config = dict(
    d_expert=64,
    normalize_top_k=True,
    routed_scale=2.5,
    lr_router=0.000554,
    norm_eps=1e-06,
    learning_rate=0.00463,
    beta2=0.98,
    batch_tokens=65536,
    train_tokens=289400000,
)
Below are experts of layer 8 (counted from 0) of a mixture-of-experts language model. Rows are named router (the router's row for the expert), gate (a neuron's input weights, with its number), up (a neuron's input weights, with its number) and show model dimensions 0-255. Each number is 200 + 30 x the weight over its row's rms, rounded and kept within 0 to 999.
Before each expert's rows: a language model's description of what the expert responds to. This comes from a sample of Wikipedia text that the model never trained on.

# expert 8
It responds to: Numbers, dashes, empty cells and pipes inside data tables of scores, votes and statistics, such as 0, 43, –, —.
router,181,182,231,199,206,201,224,198,197,184,237,224,196,214,146,201,150,178,182,194,219,147,206,187,176,172,223,222,216,207,214,204,201,217,195,242,282,236,218,218,179,160,197,127,198,158,233,252,172,218,186,211,171,207,186,185,206,225,183,195,164,204,157,173,191,176,150,175,239,123,200,249,207,202,208,244,194,185,229,233,231,194,243,166,194,252,206,224,208,194,214,262,231,194,225,197,180,209,242,209,203,179,241,208,161,221,205,211,179,221,192,180,179,260,122,237,193,175,205,180,214,154,232,208,251,204,233,184,240,221,225,191,184,196,186,143,195,207,139,190,184,197,194,239,234,123,173,265,200,209,168,155,243,220,216,203,248,258,180,203,180,213,122,175,222,197,190,187,219,192,199,241,207,179,153,245,160,241,196,229,206,186,189,163,174,171,140,199,222,193,254,148,222,213,208,188,203,209,171,199,157,277,216,217,159,208,177,307,221,238,266,184,204,209,221,227,184,195,220,219,166,204,171,129,182,203,241,195,176,200,191,212,215,202,181,185,184,202,213,208,209,159,206,155,219,254,230,235,232,212,206,184,209,186,180,199
gate0,225,189,224,199,217,217,138,199,203,184,235,153,191,175,218,246,214,210,145,238,223,168,179,111,200,180,210,191,232,252,218,223,203,139,225,190,247,201,166,212,198,124,178,135,197,175,261,202,182,241,166,184,203,229,206,206,207,173,200,232,164,221,217,210,206,207,228,220,239,191,232,165,174,195,245,208,246,194,156,226,190,224,185,209,178,262,211,194,192,231,235,213,240,188,273,183,116,195,219,215,196,183,173,240,181,217,239,233,248,210,235,236,153,225,203,200,193,210,193,240,204,133,206,187,205,219,168,236,231,256,212,181,197,221,213,264,237,210,203,161,184,181,194,202,221,195,189,183,150,186,224,257,160,208,162,160,247,217,166,253,160,200,223,226,204,199,225,188,190,185,237,187,252,218,236,194,190,213,229,219,239,172,227,194,132,227,227,184,256,189,211,188,217,154,213,237,220,182,230,182,153,207,240,247,187,252,198,209,184,192,192,190,211,170,235,212,175,221,232,163,215,210,142,213,194,171,212,213,207,195,200,210,201,125,185,201,223,174,229,249,291,214,199,181,221,173,216,218,173,182,197,245,172,221,229,203
up0,157,224,154,208,269,191,203,174,215,217,230,175,218,212,207,152,218,224,229,214,207,220,189,216,187,203,158,194,193,178,203,217,228,202,184,205,239,144,186,197,201,232,208,185,214,174,289,200,156,204,170,194,166,142,208,214,224,185,186,214,180,180,80,197,174,270,197,201,219,207,149,193,206,212,180,220,208,223,208,184,220,204,144,199,197,170,183,185,197,168,212,206,258,193,191,166,179,154,166,206,221,188,203,164,200,155,218,232,195,222,223,199,248,135,192,154,204,125,213,179,198,194,160,182,245,229,166,243,220,170,195,239,209,152,191,229,211,205,193,265,159,183,225,180,206,182,221,248,214,181,245,154,240,229,240,196,143,222,213,189,156,182,231,221,212,211,168,151,218,173,244,200,195,166,120,231,244,195,181,220,212,182,211,199,254,224,214,182,212,157,243,182,135,197,167,223,156,174,140,191,259,243,175,248,200,233,198,190,169,153,209,241,150,175,173,164,162,184,219,242,244,197,213,205,261,217,199,238,205,247,233,196,245,185,194,225,216,212,193,200,181,171,233,185,195,216,193,183,210,180,207,195,194,232,212,227

# expert 6
It responds to: Words and numbers filling table or list cells after a pipe or bracket, like present, Nominated, episodes, ISBN, years.
router,182,215,153,218,229,148,243,228,116,152,193,212,259,246,204,152,189,174,257,204,223,167,191,148,192,170,213,179,228,259,230,225,209,183,221,175,158,217,221,233,217,189,174,180,141,229,179,246,160,167,192,202,204,215,190,175,200,214,174,208,175,184,215,188,202,193,204,179,167,137,244,263,180,184,165,256,203,203,230,191,189,211,183,230,226,195,209,225,206,223,162,236,212,196,187,220,201,206,214,212,180,225,218,194,162,185,221,213,213,212,201,190,111,245,180,222,230,166,223,188,232,170,240,196,229,236,245,167,210,158,236,213,158,171,195,172,186,220,183,228,162,186,198,231,237,147,179,233,186,178,143,187,222,233,181,215,188,210,231,208,163,213,171,205,236,194,182,157,172,191,235,259,230,213,168,197,171,252,224,193,184,221,166,223,154,172,184,190,208,182,255,166,185,176,219,197,252,182,178,199,180,232,216,240,176,211,174,225,204,202,185,230,183,236,310,176,143,173,214,200,156,180,194,124,172,230,222,182,208,163,219,238,238,165,191,198,274,232,204,168,182,212,184,154,194,199,198,238,182,196,232,238,147,191,212,169
gate0,218,241,175,208,226,174,199,186,219,170,265,186,189,209,203,155,208,163,175,173,176,228,183,200,166,137,203,222,150,229,206,236,150,212,210,183,201,226,252,212,227,246,169,222,160,240,205,180,223,186,156,173,214,132,172,237,205,203,243,210,139,174,182,202,173,233,140,131,162,160,186,206,172,232,182,172,198,194,257,203,182,232,176,208,187,195,216,167,165,183,186,176,241,187,230,194,178,213,201,272,205,236,172,212,207,190,205,196,227,114,186,206,214,208,238,246,200,168,163,184,150,177,195,240,198,188,269,227,224,265,186,252,182,188,215,276,161,228,214,224,235,217,185,239,180,240,221,160,185,229,138,195,151,178,182,197,217,195,219,224,216,220,254,191,125,207,222,264,205,245,222,207,204,154,197,167,197,163,209,198,190,201,207,169,208,170,236,246,169,202,218,190,198,241,235,167,225,169,184,231,228,273,190,198,198,224,182,188,243,193,142,188,171,209,185,208,187,180,221,233,251,183,222,198,216,176,223,174,164,192,178,224,169,210,226,230,209,227,205,229,241,206,187,147,166,203,176,199,220,182,207,220,172,149,177,155
up0,209,187,224,177,183,214,214,219,168,179,167,209,157,256,234,184,160,114,182,175,181,194,226,192,248,193,191,176,183,199,183,194,180,178,160,193,182,207,223,195,223,185,242,215,180,212,184,174,211,181,287,159,218,163,241,220,256,213,174,214,203,235,185,146,190,205,193,173,193,218,236,257,194,139,229,224,168,205,157,187,122,245,252,187,166,145,199,207,150,219,197,184,163,172,236,184,189,193,193,249,199,201,233,218,159,214,212,142,162,175,211,186,206,186,150,203,268,214,175,209,214,193,190,194,179,191,218,253,197,211,200,224,186,198,190,192,235,231,170,259,186,241,197,197,176,206,177,193,184,220,150,220,144,167,173,227,218,227,282,209,179,238,196,204,216,261,233,162,245,218,209,212,171,201,219,180,202,199,236,245,241,190,237,117,233,158,180,200,211,221,248,245,185,164,237,156,164,218,226,215,186,192,209,235,217,193,184,202,154,202,225,204,192,233,227,251,235,202,175,212,236,239,180,189,171,164,190,258,137,252,170,174,183,187,168,184,205,152,226,221,179,135,229,197,233,195,206,187,175,171,216,214,223,237,182,202

# expert 9
It responds to: Tokens in pipe tables, dashed lists and sports or legal listings, such as team codes, positions, scores, hyphens, "v." in case names.
router,215,159,170,143,216,170,244,221,201,146,226,270,224,250,234,118,119,156,188,218,225,197,210,202,230,166,204,200,258,273,258,259,267,198,173,197,217,201,207,195,221,220,158,209,142,197,153,244,129,187,185,233,207,217,199,187,154,231,208,188,187,133,163,177,149,164,196,209,199,205,199,207,171,201,130,202,185,202,239,156,169,190,171,248,188,178,194,225,216,244,222,236,198,196,187,211,172,238,199,257,169,218,213,216,136,254,204,210,180,223,192,182,150,208,187,185,231,196,219,152,239,198,198,171,201,199,224,205,219,196,205,205,139,221,236,187,180,211,196,225,188,206,248,192,192,169,197,200,217,206,233,152,224,182,172,256,165,207,250,236,142,191,181,175,234,182,194,205,185,195,180,210,180,180,199,210,178,234,178,172,204,193,146,241,150,178,224,139,185,171,224,169,217,202,189,212,246,237,198,168,145,209,191,214,196,191,147,190,253,145,200,231,179,210,234,192,191,196,192,186,166,178,165,148,184,202,217,217,229,146,194,201,237,177,186,222,224,240,193,207,161,192,176,183,195,208,209,217,209,218,193,214,266,215,194,208
gate0,271,257,179,192,176,188,204,149,180,220,230,161,200,174,214,237,154,175,187,162,204,186,197,186,189,208,209,181,149,163,191,191,220,204,270,224,234,208,261,169,170,258,160,189,283,205,204,211,215,226,180,192,228,233,170,207,179,177,187,186,227,194,221,210,239,244,203,189,236,249,180,199,259,202,186,234,224,212,182,159,224,251,164,228,139,197,193,187,224,212,200,210,221,207,187,190,231,209,171,137,189,222,228,193,181,159,152,211,226,181,182,260,213,224,208,182,216,172,235,186,216,204,139,214,245,145,199,208,225,178,162,184,176,219,218,136,224,228,210,251,200,205,220,191,188,194,206,227,126,202,159,167,131,159,153,246,237,230,203,272,148,206,209,206,198,187,126,243,189,172,182,139,205,192,135,201,206,175,180,184,204,169,132,200,204,208,168,181,235,206,184,175,183,203,165,178,206,207,172,208,167,203,157,207,234,174,170,194,145,190,210,235,259,189,212,208,199,239,178,194,234,179,203,185,186,185,136,209,225,200,179,248,147,237,211,210,215,199,177,202,215,181,200,178,204,157,205,176,188,170,164,166,269,206,194,209
up0,219,201,170,217,228,190,210,237,210,238,179,229,208,200,192,229,179,177,160,234,206,166,222,215,233,138,232,178,218,147,172,231,177,210,184,169,178,157,219,180,165,206,194,96,235,270,169,172,246,185,186,227,188,213,230,190,211,185,234,231,205,173,208,170,166,188,249,191,202,215,214,184,227,224,175,258,239,214,232,187,182,191,215,209,239,175,170,253,199,235,191,223,219,178,202,173,190,213,222,268,213,163,153,244,231,217,233,216,217,244,257,182,219,209,199,176,206,221,187,204,213,183,186,167,216,162,206,184,210,210,204,209,153,204,286,182,152,208,249,194,201,196,228,203,208,179,219,259,174,158,246,194,223,210,200,199,163,214,227,191,221,198,240,214,207,221,188,164,246,223,215,188,169,213,257,110,202,198,188,203,214,220,216,207,217,173,250,171,209,149,225,243,190,207,187,186,175,254,223,191,200,155,237,209,264,229,173,161,237,203,191,236,244,221,219,222,112,245,208,212,229,175,193,230,122,222,206,207,207,253,184,173,222,180,251,180,175,144,232,180,176,190,188,136,184,180,225,229,232,191,179,187,196,171,144,217

# expert 13
It responds to: Opening quotation marks, parentheses, brackets, braces and dollar signs that begin quoted titles, citations or LaTeX math, such as "pig", (Philadelphia, $\hbar.
router,192,199,205,137,217,155,248,235,195,222,161,193,196,204,229,133,196,195,228,172,164,163,242,144,194,148,200,214,198,222,237,197,223,203,169,209,221,257,218,230,214,220,171,186,209,106,209,209,182,166,195,211,201,257,213,191,204,180,153,175,181,166,145,209,194,194,212,165,161,209,211,170,188,233,94,257,202,192,220,210,239,153,210,212,186,218,155,254,168,202,221,196,259,223,174,179,212,159,224,251,176,210,193,214,182,258,208,187,184,216,205,191,210,235,150,208,207,215,182,197,221,217,222,157,210,253,184,195,201,164,177,249,200,175,220,183,213,226,168,218,213,271,230,246,164,150,198,254,169,210,197,188,219,173,229,251,196,202,199,238,181,181,208,144,193,222,173,210,205,201,183,225,202,159,171,223,134,193,154,160,205,211,204,219,193,170,162,212,181,133,212,179,209,202,206,164,185,212,226,193,207,192,230,181,174,199,201,208,203,189,213,201,169,187,233,257,209,191,166,221,160,189,159,159,168,264,239,187,240,215,193,171,187,147,254,221,207,222,131,161,224,220,177,259,205,253,204,209,181,213,254,242,220,179,223,232
gate0,211,188,199,221,188,208,157,210,222,186,215,228,246,218,216,225,206,208,199,212,186,208,194,229,271,207,206,187,225,228,207,207,213,174,125,215,144,170,194,223,181,213,145,184,246,176,224,243,205,176,240,177,203,210,259,194,148,195,200,145,197,234,244,280,239,231,240,241,215,242,191,201,201,204,202,179,256,181,269,229,172,169,164,189,172,176,178,142,219,221,199,216,243,210,181,180,149,195,200,188,217,203,217,209,224,197,205,211,190,219,164,197,232,225,182,187,188,189,211,188,194,182,150,166,219,164,234,248,183,195,229,141,226,191,195,174,217,193,207,247,184,201,131,215,214,207,211,218,222,180,178,184,247,153,234,216,239,196,241,160,222,199,190,186,270,204,208,233,168,154,158,193,199,231,257,214,169,175,163,194,153,190,221,178,254,173,225,215,175,168,236,138,210,201,254,234,194,187,148,224,237,222,237,235,230,162,180,250,223,227,173,184,190,181,226,173,230,242,231,191,204,201,189,201,195,168,178,243,186,195,126,221,144,186,201,213,199,215,121,241,212,231,227,237,176,167,187,228,248,195,189,127,222,219,256,221
up0,130,190,176,208,192,224,168,245,243,168,223,226,165,176,238,173,241,199,175,262,200,209,197,191,180,192,168,220,215,166,204,191,265,243,280,195,231,217,212,211,215,231,251,201,223,202,285,186,162,201,155,209,178,171,226,192,199,223,181,236,248,154,149,250,196,172,206,198,258,172,190,221,181,224,191,236,226,208,220,214,206,225,201,221,173,193,169,234,161,202,197,197,244,179,224,173,208,162,188,229,219,192,230,249,238,185,201,171,198,227,131,160,133,187,223,188,178,206,201,252,240,204,307,183,211,204,165,206,193,204,200,184,234,206,207,248,263,185,207,200,196,181,185,209,174,179,187,139,235,216,254,258,194,213,186,198,166,188,192,244,216,230,230,208,227,233,177,185,255,188,243,192,156,229,162,221,151,172,247,209,199,139,243,201,132,241,184,143,174,189,226,179,212,228,193,224,237,200,232,200,223,210,140,228,189,248,169,216,169,210,183,154,189,208,225,207,183,207,193,192,171,170,209,177,208,204,162,183,198,194,210,197,211,208,228,201,184,248,237,193,224,193,220,215,234,146,179,188,196,182,138,180,210,220,207,151